Weights of a small mixture-of-experts language model, trained from scratch on English Wikipedia: vocabulary 20851.
Below are experts of layer 5 (counted from 0) of a mixture-of-experts language model. Rows are named router (the router's row for the expert), down (a neuron's output weights, with its number) and show model dimensions 256-511. Each number is 128 + 32 x the weight over its row's rms, rounded and kept within 0 to 255.
Before each expert's rows: "raises" lists some tokens whose logits its average output raises strongly, later layers aside. This comes from a sample of Wikipedia text that the model never trained on.

# expert 9
raises: "2", "1", "3", "il", "ig", "4"
router [116 104 109 115 129 133 180 119  97 137 138 163 130 132 146 138 181 110 134 113 160 184  50 193 105 146 106 148 116  58 115 157 132 141 155 110 185 163 136  78 106 109 162 110 161 114 164 174 108 141  80 121  79 163 166  91 179 149 129 150 132  97 153  98 160 116  95 163 123 135 125  38  98 176 104  63 129 105 144 135  99 106 132  73 154 151 136 114 170 103 113 105  72 107 104 148 120 128 167 131 152 101 139 110 163 142 110 163 180 120 168  68  60  94 164 106 129 149 146 124  98 110 202 135 100  98 102 123 115  66 145 187  90 152 115  82 168 148  91 161 119  68  44 149 141 134 173 176 121 136  96 121 152 157 114 108  88 172 159 119 136 118 165  89  99 120 114 102 157 105  78 122 137 215 149 160 124 132 167 142 173 129 106 176 140 129 165 108 102 114 165 163 134 124 140 134 119 170 183 133 121 105  97 165 125 145 161 170 121  99 178 125 124 144 172  94 107 134  86  94 123 149  94 127 141 171 135 125  64 105 168 100 153 105 129  88 122 156 123 180 159 101  87  83 158 113 162  96 110 179 184 129 133  62 102 161]
down0 [152 106  76 116 106 158 157  94 112 170 128 100 162 120  85 161 126 171 127 101 105 152 151  13 115 114 129 168  58  93 179 112  94 126 111 110  76 194 113 179 151 112 152 126 105  95 147 133 159 186 156  47  83 131  76 155 135  70 104  68 138  43 123 134 103 152 143 106 117 116  55  88  89 120 152 125 132  91 125 156 157 129 103 151 130  96 110 175  93  86  48 173 124 111 106  97 162 140  90 143 169 107  88 137  98  88  76  78  96 134 136 138 107 151  78 173 138 117 129  92  82 109 203 131  82 110 102 103 169  91 175  72  69  90 134 124 146 142  91 133 134 145 109 174  98 179  98 141 129 134 128 181 195 102 105  96 122 154 178 126 120  69 109 159 161  90 142  32 155 142 119 178  95 148  80 112 105 122  87 119 119 116 104 134 172 120 158 156 138 173 139 145 129 146 169 127  90 103 154  54 126  92 149  33 136 129 120 106  84 117 107 120 189 154 153 136 148 137 115 139 104 130  90 149 154  80 162 133 120 145 168 117 153 107 137 201 150 117 123  65 106 189  86 176  97 151 111 169 110 163 152 108  57 162  94  89]

# expert 34
raises: " years", "th", "-year", " months", "%", "0"
router [144 120 134 146 114 164 133 120 105 156  93 148 172 158 181 165 161 121 124 117 129 107  92 153 119 140 130 206 102  61  93 168 129 116 163 121 154 183 137  97 141 109 127 109 172 111 136 164 109 144 123 172  94 148 140  99 142 147  91 149 102  81 175 108 145 118  96 153 112 139  79  97 117 179  85 101 162  90 152 150 116 131 130  97 145  99 153  93 149 102 112 129  83  98 117  90 175 137 170  87 202 125 151  80 138 128 125  93 134  99 153 119 102 152 135 103 124  83 157  94 130 109 179 107 102  99 103 175  96  95 144 166 133 153  91  70 140 130  64 137 109 116  78 152 135  72 133 144 132 136  83 117 177 167  76  95 112 132 173 112 131  71 208 105 120  97 119  83 215 111 107  77 167 153 155 123  54  83 161 144 160 137 104 155 134 160 140 108 101 134 162 115  90 110 114 159  81 163 174 101  82 127  94 179 117 104 137 142 121 119 147 178 127 144 183 128 120 137 148  70 128 124 101  53 178 162 161 118  81 112 154 128 156 123 116 119 156 172 110 124 160 115  89 108 190 102 152 124  69 147 146 147  59 136  81 150]
down0 [103 120 135 121  72 142 104  93 172 104  68  97 140 149 130 134 156 118 172 114 105 131 164 127  97 121 150  75 138 112 116 134  68  70 140 161  99 190 132 138 129  91 120 113  14 103 104 167 116 114 131 197 119 156 150 124 100 151 137 174  87  95  92 102 175 186 169 165 144 107 183 125 149 107  94 142 140 155 135 120 102  93 234  91  91 115 138 139  88 111 135  96 117 134 100  65 102 140 164 177 108  80 169 150  57  87 141 123 147 137 174 125 121 114  98 121 123 135  97 154  78 156 141 142 153 122  76  84 128  99 133 102  67 205 141  84  81 111 165 129 166 102 179 163 112 119 112 119 104 120 114  79 148  86 149 139 156  56 142 112 109 119  62 189  90 166 157 132  84 154 135 117 140 182  76  95 153 186 130 126 122 126 104 196 116 112 115 117 125 132  51 134  98 115 113 148 159 117 105 136 119 148  66 110 141  55  90 136 134 137  99 172 184 162 135 149 126 140 121 104 130 110 181 103 178 105 137  99 164 167 172 124 138 183  91  88 120  72 173  70 119 116 113 100 195 131 121 138 123  38 106 116 146 139 105 145]

# expert 19
raises: " (", ":", " ", ",", " as", "."
router [136 136 103 146  72 157 193 111 121 167  87 162 158 157 131 141 182  79 101 131 152 159  87 146 115 158 106 139 126 102 111 190 149 133 137 115 144 156  68  86 101  85 201 121 153  92 153 136 113 139  68 150 134 155 169  96 145 145 128 124 121 126 153  91 174 130 115 150  91 175 124 109 135 144 118 147 135 116 176 145  99 120 181 116 138  94  90 113 124 101 103  85  95 118  90 131 190 154 145 127 140  83 142 107 151 150 112 137 169 121 166  95  91 128 155  93 122 122 126 113  92 120 149 113  97  82 107 141  86  84 135 138  69 137 118 102 164 156 116 158 117  80  88 148 190 100 166 162 138 180  94  61 126 140  99 110  83 102 163  78 146 110 173  84 104 101  78 115 131  87 102 103 120 159 147 157 113  88 151 127 180  89 106 175 160 176 127 119 106 102 147 141 102 127 191 136  76 171 158  84  63 135 114 128 159  91 142 122  94  83 120 172 131 154 147  99 101 147 134  91 165 157  98 130 150 145 132  92  93 154 116 137 161 109 126  74 135 149 120 151 174 111 121 133 128  64 160 101 129 161 133 140 125  77 109 135]
down0 [164 124  97 112 148 151 181 104 138 102 113 125 142  88 124 112 198 140 218 124 161 186 110 139 155 173 168 142 119  53 121 155 163 140 113 151 123 113 140 141 104 107  96  77  98 141  91 151 161 140 118  76 104  85 111  76 132 129 119 166 172 123 179  93 104  98 127 143  75  79 127 139 123  99 152  85 116 142 161 114 106 115 139 150 107 139 190  81 167 127 170 125 124 156 160 192 111 109 150  98 187  95 153 125 156 175 111 138 124  89 171 121 169 118 127  82 158  94  97 127 186 105 147 174  54  86  86 187 159 133 129 122 108 175 110 145 152 178  98 117 121  97  76  98 127 158  82 141 101 229  96 150 165 156 129  83  88 141 107 110 125  98 159  85 186  67  64 139  89 167 123 149  80 165 160 138 107 138 126 146 130 179 160 157  60 146 129  99 110 139  72 137 127 119 128  97 125 142 144 159 128  69 179 129  80 131 152 175 145 121 131 184 153 132 115 153 120 173 120 131 119  96 106  49 149 131 226 149  89  84 123 137 149 174 135  62 132 162 131  81 178 127 160 154 142 111 120 160 153 168 121 139  83  82 110 156]

# expert 49
raises: ",", " and", " "
router [231 114  97 127 106 145 138 113 111 211 140 181 142 142 143 136 155 112  70 126 117 197 109 127 111 161  67 152  89 122 120 136 178 131 137 103 128 160  91 108  98 127 159 106 168  96 156 143 113 164 116 113 132 181 140 135 111 177 128 143 119 127 136  73 128 134 130 164 106 135 113 138 126 159 115 123 168 103 115 144  91 112 118  47 143  61 140 114 130  56 119  82  93 119  99  81 194 128 190 111 136  86 163 109 119 195  56 183 187 112 171  92 108 174 164  97 112 137 152 133  97  85 148 118  99 113 113 149  84 120 132 135  33 145 117 113 176 134 110 149  97 118  95 155 169  78 170 151 180 184 124  75 176 184 133  89 109 117 151  44 134  95 145 103  65  84 118 111 116 131 110 101 122 158 112 154 120  80 117 163 200 104 101 126 156 148 118  89 109 113 204 131 126  54 155 132 113 118 170 104 115 133 109 157 179 163 161 169 128  92 138 135 117 153 173 121  79 174 147 112 142 139 123 126 162 123 119  78 132  57 166  94 115 118 114  96 143 132 106 171 129  85 118 100 132 136 154 121 150 180 161 146 119 119 128 153]
down0 [178  74 167 172 164 112 131  67 190 132  81 110 128 152 196 138 138 160 130  97 152 106 179 104 141 136 149 129  74  97 183 154 190 113 158  90 166  88 124 146 125 138  51  96  91  41 105 192  35 174 110  97 105 121 144 198 127 152  95  95 107 134 100 186  52 139  69 148 129 143 111  79 145 136 129  99 109 149 139 114 135 107 124 147 189 113 140 121  96 157 113 136 113 141 151 119  79 112  94 115 206 107 112 121 135  93 147 127 115 147 178 125  83 155 138 163 195  92  60 118 121  93  99 124 139 152 152 142 154 136 143 192 112 157 173 101 116 118  91 110 146 121 111 101 159  66  73 134 197 136 139 153 106 119 105 168 144 110 117 138 144  95 120  99 119  91 106 119 129 116 128 149 110 135 159 111 122 134 194 200  77  96 129 104 167 129  95 170 118  98 204 178  82 133 165  88 121 104  55 102  86 100  93  78 120 174 136 109 157 180 125 138 156  89 173 138 140 102 138 115 191 145  86 144 113 134 124 119  78 174 138  88 106  66 138 108 143 186 157  95 132 167 190 167 178 114 168 165  67 146 173  75 153 137  92 116]

# expert 30
raises: "5", "–", "7", "9", "6", "8"
router [148 112 129 128  90 176 153 116 113 190 100 146 161 167 141 151 159 126 137 114 134 112 138 156  74 165 103 141 106  96  79 141 150 103 127 112 157 174 118  96 106 104 156 122 170 123 162 168  73 176  98 184 112 194 158 107 160 161 108 116 107 117 158  99 160 114 116 133 108 158 118  71  84 180 121 114 159 118 148 182 103  64 149 104 141 110 118  67 119  90 115 106 110 117  93 104 181 129 151 124 182 106 156  52 140 145 126  94 154  93 152 113 126 168 129 135  84  87 139 121 116 115 140 106 105  88 129 142 117  89 142 155  97 183  88  95 157 149 117 171 104  78  87 127 139 114 139 138 150 149  64  99 185 199 106  80 100 106 152 119 151 102 188  82 115 103  98 109 184 107  74 104 150 200 164 184 123  86 159 184 180 142  95 174 143 169 154  90  90  93 137 141  78 104 143 126  61 151 117 107  83 105 105 174 163  59 133 130 107 107 175 172  97 167 169 105  89 131 127 119 119 183  96 105 143 172 143 111 120 119 138 106 140 103  91 114 179 155  92 137 210 100 131 103 191 101 139 118 116 163 157 158  86 123  76 172]
down0 [ 45 127  42 152 106 120 135 137 146 148 107  77 105 149 138  70  84 148 178 150 127 137 189 123 114 144 179 113 137 107 132 151  77 162 138 190 152 119 136 176 208 107 123 118 119 103 135 183 101 174 152 117  92 105 167 166 131 129 107 144 106  89 108 172 153 133 130 138 101 110 157 143 137 117 139 154 148  74 121 118 117 134 102 150  83  82 178 214 139  98  88 106  67 133 166  77 116  79 101 181 136 208 151  83 124  90 102 139 114 109 123 111 126 166 105 115 104 136 210 132 155 131  77 145 152 195 118 171 163  74 139 149 130 171 143 132 153 157  86 145 140 116 128 122  76  73 151 165 126 142 184 138  99  60  68  84 123  84 130 152 148 101 174 105 110 143 127 138 143 132 160 134 133 116 148 122  71 120  97 119 115 147 125  67 150 124 149 104 154 131 137 114 136 150 182 158 127 133 104 138 151 108 103 156 101 158 141 117 166 158 123  84  75 151 146 181 152 114 145 106 195 140  44 110 163 112 142 145 124 156  36  76 132 153 164 124 132 128 167 133 163 122 156 123 105 153 153 124 205 125 147 162 115 190 153 144]

# expert 20
raises: "ank", ".", "iers", "ip", "ec", "ang"
router [120 101 116 137 107 170 179  97 106 135 114 146 187 143 150 132 139 115 105 100 169 188 109 168  83 163  94 137  80  97 114 166 173  92 120  96 143 136 131  95 126 102 144 111 124 108 158 186  98 114  86 169 113 167 159 129 159 124 123 169 105  94 139 101 143 130 115 135  86 111  97  92  91 156 111 138 207 113 144 165 114 107 116  94 139  80 157 136 118  99 118 113  91 127 115 107 144 122 158 102 173 130 138 124 119 159  71 151 174 123 167  69 106 182 173 114 142 118 172 111 132 108 124 121 116  80 111 160 105  91 145 142 135 114 103  74 174 102  85 140 112  97  84 151 157 120 165 140 119 135 106 126 165 168 111  78 124 155 167  98 161  85 185  94  95  80 130 123 100 101  89 123 140 173 132 172 115 104 131 149 184 140  83 202 137 114 135 124  91  80 175 165 104 105 165 162 118 160 159  81  93  95  99 165 127 118 139 192  90 108 130 181 120 158 145  90  88 142  96 107 147 140 144 118 191 146 135 110 111 122 156 117 157 141 135  88 130 155 137 151 182 102  53 106 154 122 166 141  76 176 158 150  81  98  92 141]
down0 [116 111 128 136 145 114 102  68 122 127 116 177 147  79 111 102 123 157 107  80 180  91 119 167  52 112 143  62 169 118 121 137 151  97 118  72 139 142 110 127 124 167 195 122 127 156 127 152 191 108 124 102 115 139  51  91 136   0  68 177 152  68 145 111 141 151 142 170 129 109 105 165 139  93 115 125 157 163  92  79 110 106 137 149 109  86 135  97 150 178  93 169  81 169 102 102 113 147 108 136 105 147 116 122  87 169 114 137 152 117  83  82  96 164  87 108 151 135 138 108 161 137 128 155 116 109 157  92  87 131 103  83  98 117 188 111 115  78 134  58 168  91 137 150 183 161  95  91  70 128 164 104 112  95 147 128  98  98  97 198 140  91  91 165  98 191 118 138 138 130  97  64 127 105 113 121 152 145 142 138 150  99 109 122 132 135  75 145 129 101 149 103 146 155 151 193 125  89 113 102 132 178  84 156 133  78 129 164 182 171 117 115  99 139 118  73 101  64 129 128  90 120 138  99 139  81 143 130 177 170 149 148 135 139 162 120 118 125 128 141 126 162 145 206 103 130 101  86 113 118 170 151 142 110 140 133]

# expert 7
raises: " the", " a", " his", " this", " an", " her"
router [163  97  55 131 105 137 171 124 113 161 110 173 193 158 142 167 130  91  67 105 143 156  80 128  81 177  49 168 118  72 109 153 143  81 162  94 172 136  81 122 110 117 135  93 154  97 150 160 115 133  61 166 131 135 126  98 125 146 140 162  59  86 182  88 131  97 100 127  96 155  76  86  89 164  98  98 124  86 162 142  90  87 193 108 124  87 147  80 127 111  81  91 142 113  99 137 108 166 145  92 128  69 167 102 131 172  97 111 158 127 140 101 103 186 141 101  83  97 143 114 109  99 134  77 108  96 125 170 134 108 150 157  48 135  78  86 150 145  97 150 113 111  73 188 169  74 171 181 172 185 102  82 180 153  93 108 109  92 194  85 129 121 150  97 135 112 101  96 172 120  80 100 141 179 135 180 132 129 157 185 118  81  97 155 217 159 133 117  98  94 129 166 113 114 195 126  96 162 157  99 134 128 102 173 126 110 157 122 109 118 136 163 126 125 122  83 111 147 108 116 145 120  60 152 150 114 176 125  62 123 160 105 183  78 124  88 135 178 101 172 173 115 111  90 145 107 161 116 105 160 152 160  88 139 104 163]
down0 [153 128 128 149 126 108 172 132 126 109 150  68 152 105 137 114  91 158 132 123 119 129 143 132 134 137 162 197 138 171 106 110 129 118 185 116 116 134  58 149 160 115 127 126 149 121 143 122 162  66 147 155 125 183 124 107  45 103 168 170 147 157  72 122 117 216  98 188 195 147 169 115 123 190  94 168 116 124 110 107 121  94 119 157 137 103 110 144 164  90 115 115 100 135 112 188 103 103 153 117 123 107 118 124  81 137 113 170 179 129 161 164 154  67 114 127 164 151 167 115  89 138 159 142 109 163 102 108 103 143 114 109 105 153 102 108 114 153 121 118  92 104 117 123 122 131 132 192 155 200 126 113 144 198 156 102  93 184 104 161 104 103 133  79 138 147 123  76 141 161 107 128 138 161 164 195 132 123 135 127  77 138 151 164 134 122 130 145 117  99 146 113 118 162 204 147 117 141 155 213  58 133 168 183 116 135 157  91  73  49  93 109 132 132 124  93 158 106 108 128 145 120 116 150 163 123 169 127 143 106 114  86 119 170 115 113 103  86 146 132 129  65  97 172 135  95 161  70  96 189 147 102  77 140 114 120]

# expert 78
raises: " the", " his", " their", " its", " this", " a"
router [153  89 100 151 111 134 143 119 106 211 111 174 175 174 142 129 140  84  74 111 143 165  70 157  80 170  57 163 101  90 113 168 130 100 143  95 143 161 110  80 109 119 167  94 142  83 147 151 111 139  82 179 108 137 145 116 124 166 113 160  48  79 178  87 153  99  88 138  82 153 104  76 124 140 113  80 108 104 137 180 107 112 191 122 142  76 159  97 146 126  93 109 134  89 130 159 118 160 134  94 151 105 139  95 161 163  90 117 155 121 147  63  95 182 156  91  84 103 171  80 107  89 143  90  89  96 100 156  94 121 143 138  50 144  73  89 138 131 102 178 114 121 124 151 155 108 136 207 150 174  99 116 168 156 110 117 142  93 164  94 155 137 132 122 125 105  94  91 154 123  77 105 171 167 137 167  98 101 142 183 131  82 107 149 217 159 139 104 103 115 137 169 108  85 201 124 102 135 161 112 157 121 107 142 121  84 157 148 108 132 140 179  94 107 152 128 118 141  72 107 161 125  48  89 153 138 138  95  82 147 166 114 148 112 123  89 149 135  90 165 156  84 112 114 159  85 167 118 132 146 147 143 102 137 121 158]
down0 [158  91 125 150 134 157 146 119  97 167 123   0 127 110 128 180 110 155 178 130 108  94 148 116 178 145 148 170  96 143 104 189 115 100  90  97 145 138 130 127 138  79 120  94 140 146 139  84 163 142 164  74  63 147 141 157 106 145  80 111 100  94 118 158 145 156 114 116 142 106 189 112 114 129 122  79  87 153 121  69 176 160 121 168 122 137 133 159 124 182 137  81 118 115 114 102 119  93 184 161 136  95 140 133 103 110 155 135  98 129 217 128 161 132  66 139 124 160 104 119  84 186 179 101 140 112 130 171  96 180 140 166 135 119 155 145 138 151 170 101 161 114 213 150 126 130 129 100 163  91  74 163 127 130 103 118 112 120  85 139 110 194 175 129 123 133 137 172 114 117 127 147 127 124 106 130 122 115 103 114 134 172 103 116 165 130 153 132 116 188 149 159  86 153 175 120 104 132 134 125 198 159 194  90 171 147  57 150 119 132  82  74 103 112 128 126 135  86 108 110 163 151  96 154 111  97 137 126 156 146 175 137 161 119 147 108  71 164 132 103 151 124 117 140 143 128 153 117  89 181 117 131 138 111 149 123]

# expert 63
raises: "ater", "ept", "atch", "anning", "aim"
router [108 117 118 125 123 198 168 110 109  90  85 139 177 153 134 191 155  78 111 125 147 162 135 159  88 140 109 150  97  63  98 135 151 101 132  72 155 149 159  82 101  77 171 103 172 116 133 198 123 123  94 141  94 136 184 115 145 164 125 192 134  99 128 128 165 126 110 152 118 125 104  97 118 160  97 122 155 101 167 153  96 132 129 128 138 105 121 125 152 122 130 123 119  96  80  91 212 132 127 124 135 110 142 111 144 163 104 132 141  86 205  87 114 114 168  85 118 107 193 126 113 105 147 128 104  84 101 144  98  82 151 155  98 173 106 110 146 140 125 149 100  89  61 170 165 114 162 121 143 157 100 120 142 137  86  87  81  78 133 119 157  93 171  74 105 132  88 111 105  86 108  98 127 140 133 187 118 122 129 173 168 132  62 178 131 150 121 125 115 100 135 124 102 113 145 138 126 147 192 115  67 126 104 178 140 116 136 154  89 122 156 194  80 158 177 132 113 142  92  88 149 129 119 116 171 167 128  98 119 152 160 131 178 128  83 124 131 145  96 176 210  97 130  71 133 108 148  99  58 161 153 149 104 125 103 181]
down0 [125 142 158 117 158 115 124 149  66  74  82  99 152 183 118 136 101 136 128 166 117 139 169 166 123 169 140 136 109  58 211 126 173  95  88 105 108 158 168 124  91 200 125  80 138 175 113 129 137 117 114 153 153  99 152 105 124 122 129 168 131 150 128 152 147 106  83  97 156 123 107 145 138 136 101 124 108  86 119 128 117 127 130  81 171  88 133 152 140 130 184 137  89 124 128 144 175 113 108 173 167 105  97  76 141 180 159 106 122 162 148 105 171 159 123 169  99 114 127 100 163  64 126 129 126 123  91 162 159  83 115 122 141  99 156  61 146  90 117 153  96 102 117 170 191 126 134 162 172 102  97 139 128 138  95 144 120 151 178 116 110 121  90 168 115 120 113 178 142 125 196  82 160 131 136 158 121 160  94 140 127 137 106 145  80 108 138 115  73  84  98 149 113 129 206 116 126 143 118 106  86  87  79  94 102 156 103  47  95  92 171 130 141  77 137 173 159 146 143  88 255 132 112 148 153 160 114 154 153 128 103 107 237 119 125 131 136 212 107 131 191 170 131 121 129 128 145 101 131 130 120 151 103 189 107 122]

# expert 6
raises: " in", ",", "1", " over"
router [164  82  94 125 113 175 166  79 110 211  86 135 122 160 190 158 117 112 130  95 132 164 112 131  69 130  79 156 104 125 109 124 136  93 138 114 179 195  55 112  92 116 238  86 135  83 128 148  78 137  44 115  53 176 155  81 136 163 108 168 108  96 129 101 146  86 113 160  86 149 110 123 115 168  96 110 123  88 151 145 110 123 171  77 161  98 168 103 155  90 102 133 154 112  80 120 179 139 175  95 158 103 160 115 146 123  96 140 167  86 156 135 130 148 148 113 102  95 138 102 113 111 130 108  91 116 108 152  79 115 136 162  48 169 127 128 114 155  95 136 101 129 101 168 132  97 148 224 155 135 105  87 126 134  89  87  97 133 155  97 177 106 127  95  52 114 114 114 155  94 142  50 153 142 150 174 102  78 135 188 158 129 101 160 146 137 152 149 110  83 154 141 114  82 132 202 118 163 159  93  70  87 105 157 173 113 168 140 112 101 149 129  82 121 130  94  96 140 109  92 128 160  65 118 149 192 147  99  80 128 169  92 131 116  92  86 167 128 100 127 149 131 122  60 130 106 153 118 147 154 121 184 119 109  90 155]
down0 [ 92  88 193 126 163 107 104 124 163 100 123 109 181 169 154 106 132  94 166  77 145  58 213 112  91 171 186  96  88 101 114 161 176 149  91  89 122 138 124 208 116 120 118 129 150 122  93  95 188 213 143 146 139 141 107 139 124 139 109 127 136 127  41 173 141 145  93 109  94 133 156 145 139 103 120 130 166 121 120 138 147  89 191 141 129 121 140  36 136 174 144 169 136 123 153 103 107 171  34 136 117 124 104 153 168 160  93  68 134 170 116 161 150 118 154 119 147 130  79 101 117 136 186 108 199 195  92 100 128 130 175 185 133  94  89 149 153 140 160 135  86 164 143 155 141 100 129  80 138 110 168 130 125 108 145 122 161 122 165 156  96 156 107 150 171 175 108 172  48 142 161 132 123 127  96 139 114 158 158 126 152  82 137 109 111 179 124 151 178 126 158 112 169 136 134 121 213  97 149 151 113 159 167 156  98 148 131 127 138 103 111 101 121 171 158  92  99 145  84  84 126 121 108 115 142 154 176 120 131  77 118 148 126 134 184  83 112 165 125 112  68 136 136 147 148 144 137 129  98 119 102  94  52 146 173 185]

# expert 5
raises: " the", " ", " a", " an", " (", ","
router [164  97  75 144  58 163 213 111 107 132  37 144 181 150 146 161 140 107  80 116 168 157  85 126  92 151  96 156 101  78 105 182 134 111 149 107 172 139  89  75 109  93 164  55 142  78 138 148 102 133  62 153  99 137 116 115 192 139 108 151 111 107 141  90 127  92 127 139 111 167 103  85 116 169 112 123 119 108 152 166 115 102 157  95 133  67 127 120 112 115  78  70 106 119 111 186 114 175 163  79 131 101 186  99 126 176  83  77 145  87 161  95 112 150 135 109  85 102 125  91  91  91 154  83 115  81 100 162 106 102 148 158  42 135  72  88 134 146  38 160 117 121 120 143 173  85 140 165 158 189 132  93 151 175  97  85 112 120 154  92 139 122 192 114 121  84 140  97 142 108  49 110 178 213 156 168  97  55 135 215 122  93  99 136 193 138 123 124  90 102 158 149  86  43 167 137  86 153 159  88 149 108 142 161 154 122 135 145  97  95 158 152 140 150 141 106 107 136 116 130 150 132 106 144 157 132 162 101  77 137 146 112 146  82 105  68 173 139 103 177 152 107 112 106 119  98 155 123  82 145 141 169  97  89 104 146]
down0 [170 153  87 127 120 100 100  83 187 143 100 171 112 110 135  84 138 177 166 133 110  92  65  85 117  53 144 102 154 110 141  64  88 113 141 186  76 130 125 114 104 175 170 183 133  60 122 125 166 112 157 104 122 158 137 167  90 144 122 118 132 166 124 131 100 164  68 131 123 131 119 154  83 139 147 153 197 156 159 155 111 169 159 138 147 124 177  76 141 133 142 165 126 136  90  91 124  84 115 107  81 157 110  85  66 179 124  60 104 170  66 117 129  53 116 142  70  98 117 148 141 135  70 112  88  81 186 145 141 161 130 180 118 130 156 116  97 145 167  86 146 158 140 178 140 119 143 114 175 131  93 143 118 154 127  66 120  52 140 122  94 134 169 151  93 109 123 148 185  97 147  86 117 154  89 132  72 137 133 105 127 173 134 134 103 134  81 113 166 164 143 118 129 189 150 161 106 159  89 120 114 150 122 166 161 174 135 141  40 146 119 158 145 143  96 151  97 169  96 149 162 146 149 178 140 149 159 131 141 130  68  94 111  92  93 148 124 134  93 163  93  98  93 112  75 171 198 158 131 116 121 170 116 154 119  85]

# expert 74
raises: "2", "1", "3", "4", "9", "5"
router [147 119  78 146 106 139 160 145 107 160 112 167 167 124 162 187 188  91 116 121 168 133 108 173 134 163  94 154  89  78 120 159 113  85 183  83 142 164 121 103 117  77 137 105 118  51 159 183  91 146  92 173 117 129 164  84 163 116 104 146  71 102 151 124 150 106  95 155 124 131 107  81  65 156  81 109 140 108 142 136 112 108 140 110 195  96 160  86 128 132 111 120 128  91  97 147 118 170 123 103 183 112 132 101 163 174 108 127 170 105 185  43 120 125 154  85 124 106 139 114 128 109 159 120 114 102  95 146 118  93 157 179  38 156 117 120 184 188  88 164  88  86  78 156 137 109 143 170 145 151 113 130 164 151 122 140  78 104 166  77 161  87 166  86 105  83  94 122 145 133 120  99 163 204 126 184 128 104 133 143 147  89 114 186 147 168 186 106  98  97 172 141 119 102 180 153 131 143 155 112 114 138 112 152 150 116 125 141 133  92 113 148 120 139 127  97  89 140  98 133 164 160 113  91 158 153 141 131 112 116 136  80 109 114 135 119 144 187 111 139 162  88 142  83 132 108 147 109 125 163 136 158 125  88 118 131]
down0 [113  49  65 107  96 138 151 160 141 110 157 116 152 178 148 187 148  61 137 142 129  84 221  48 117 137 124 114 179 165 111 134 104 159 105 135 110 141  51 128 114  93 154 136 128 148  76 130 137 114  86 173 119 145 133 132  80 128  64 136 127 101 148 133  99  67 154 127 112 130 210 104 135 135 155  84 121 121 168 105  96 117 145  91 139 137 134 112 152 120 133 132 114  85 119 136 148  68  99 126 140 106 202 152 124 115  99 180  93  71 126 138 118 136 227  96 148 159 133  86  84 167 143  73  93 171 125 140 129 136 130 145 111 123 141  82 131 107 153 103 152 105 178  85 165 157 100 131 122 191 118  93 151 129 107  97 143  86 117 109 196 201  88 115 113 125 151 148 133 110 135 102 171 168 137  88 200 115 103 212 155 163 119 116 140 161 131  97 133  51  86 114 133 124 120  89  92 138 129 174 128 152 193 112 147 170 151  75  79  92 176  74  84 103 139 129  91 123 117 101 123 138 137 127 156 100 105  88 113 102 155 157 141  93  73 117 122 164  99 159 143 108 176 132 142 130 179  57 118 175 102 165 115 125 148  75]

# expert 43
raises: "th", "0", "7", "9", "8", "2"
router [174 104 117 144  96 155 133 102 117 171 130 126 200 170 160 168 143  96 129  92 183 146 105 157 114 163  93 176 109 128 103 148 140 110 153 119 155 165 102 103 112 110 139 114 188 110 175 211  87 137 105 150 110 219 135  94 161 170 100 170 120  90 160  83 150 106 107 146 123 167  57 108 103 156  72 118 165  89 204 185  89 123 153  97 147  91 125  96 124  95 105 100 121 115 112 132 164 110 136  81 154 118 150  68 129 163 117 118 133 121 165 109  79 150 137 114 103  76 175 115 108  90 174 113 105  75  97 159 154 105 152 170 109 144  82 100 162 152  86 170 114  94  81 166 166 113 173 174 159 140  99  94 159 163 104  93 106 142 180 129 155 110 174  82 106 108 119  79 181  73  99  37 144 184 141 196  68 134 170 162 124 110 103 154 144 144 147 106  88 111 146 142  99 140 127 168  78 143 141 111  96  75  71 158 161  88 136 193 118 118 148 182  99 151 154 134 100 147 132 102 130 154 113 108 154 184 152  96 108  98 162  99 164 107 111 117 165 162  74 147 154 101  96  94 147  93 136 129 101 176 159 155 128 113  81 141]
down0 [140 137 134 147 224 149 183 115 125 147 119 144 124 181 120 161  95 182 113 148  89 107 123 158 163  81 119 102 118 116 142  84 132 167 126 133 141 114  84 116 105 159  92 111 140 107 113 182 138  45  95 165 122 148 104 164  81 108 164 116 133 157 107 102 156 147 165 111 154 134 103 104  96  73 100 102 136 140 176 146  98 205 131 123 112 100  91 110 104 182 170 153 145 137  95 121 104 137 110 135 136 120 160  77 201  30 135 171 117 142  89 123 120 130 122 103 162 105 139 120 165 130 187 161  78 123 132  93 163 139 118 147 153  83  76  99 104 138 142 120 180 162  72  91 121 142 117  95 133  79 196  90 117 141 141 173 128 108 167 111  89  94 165 152 233 176 174 174 141  59 144 118 127 164 130  85 130 108 146  87  80  56 152 127 135 106 139 125 111  98 203 104 151 125 121 121 129 114 145  99 143  82  93 106 110 145 115 149 186 133 125 124 180 131 131 130 159 151 115 129  49  98  91 147 115 134 105 104 119 117 135 136 177 161 110 118 119 159 138  66  87 149  82 120 131 176  78 193 103 149 160 129 129 135 169  77]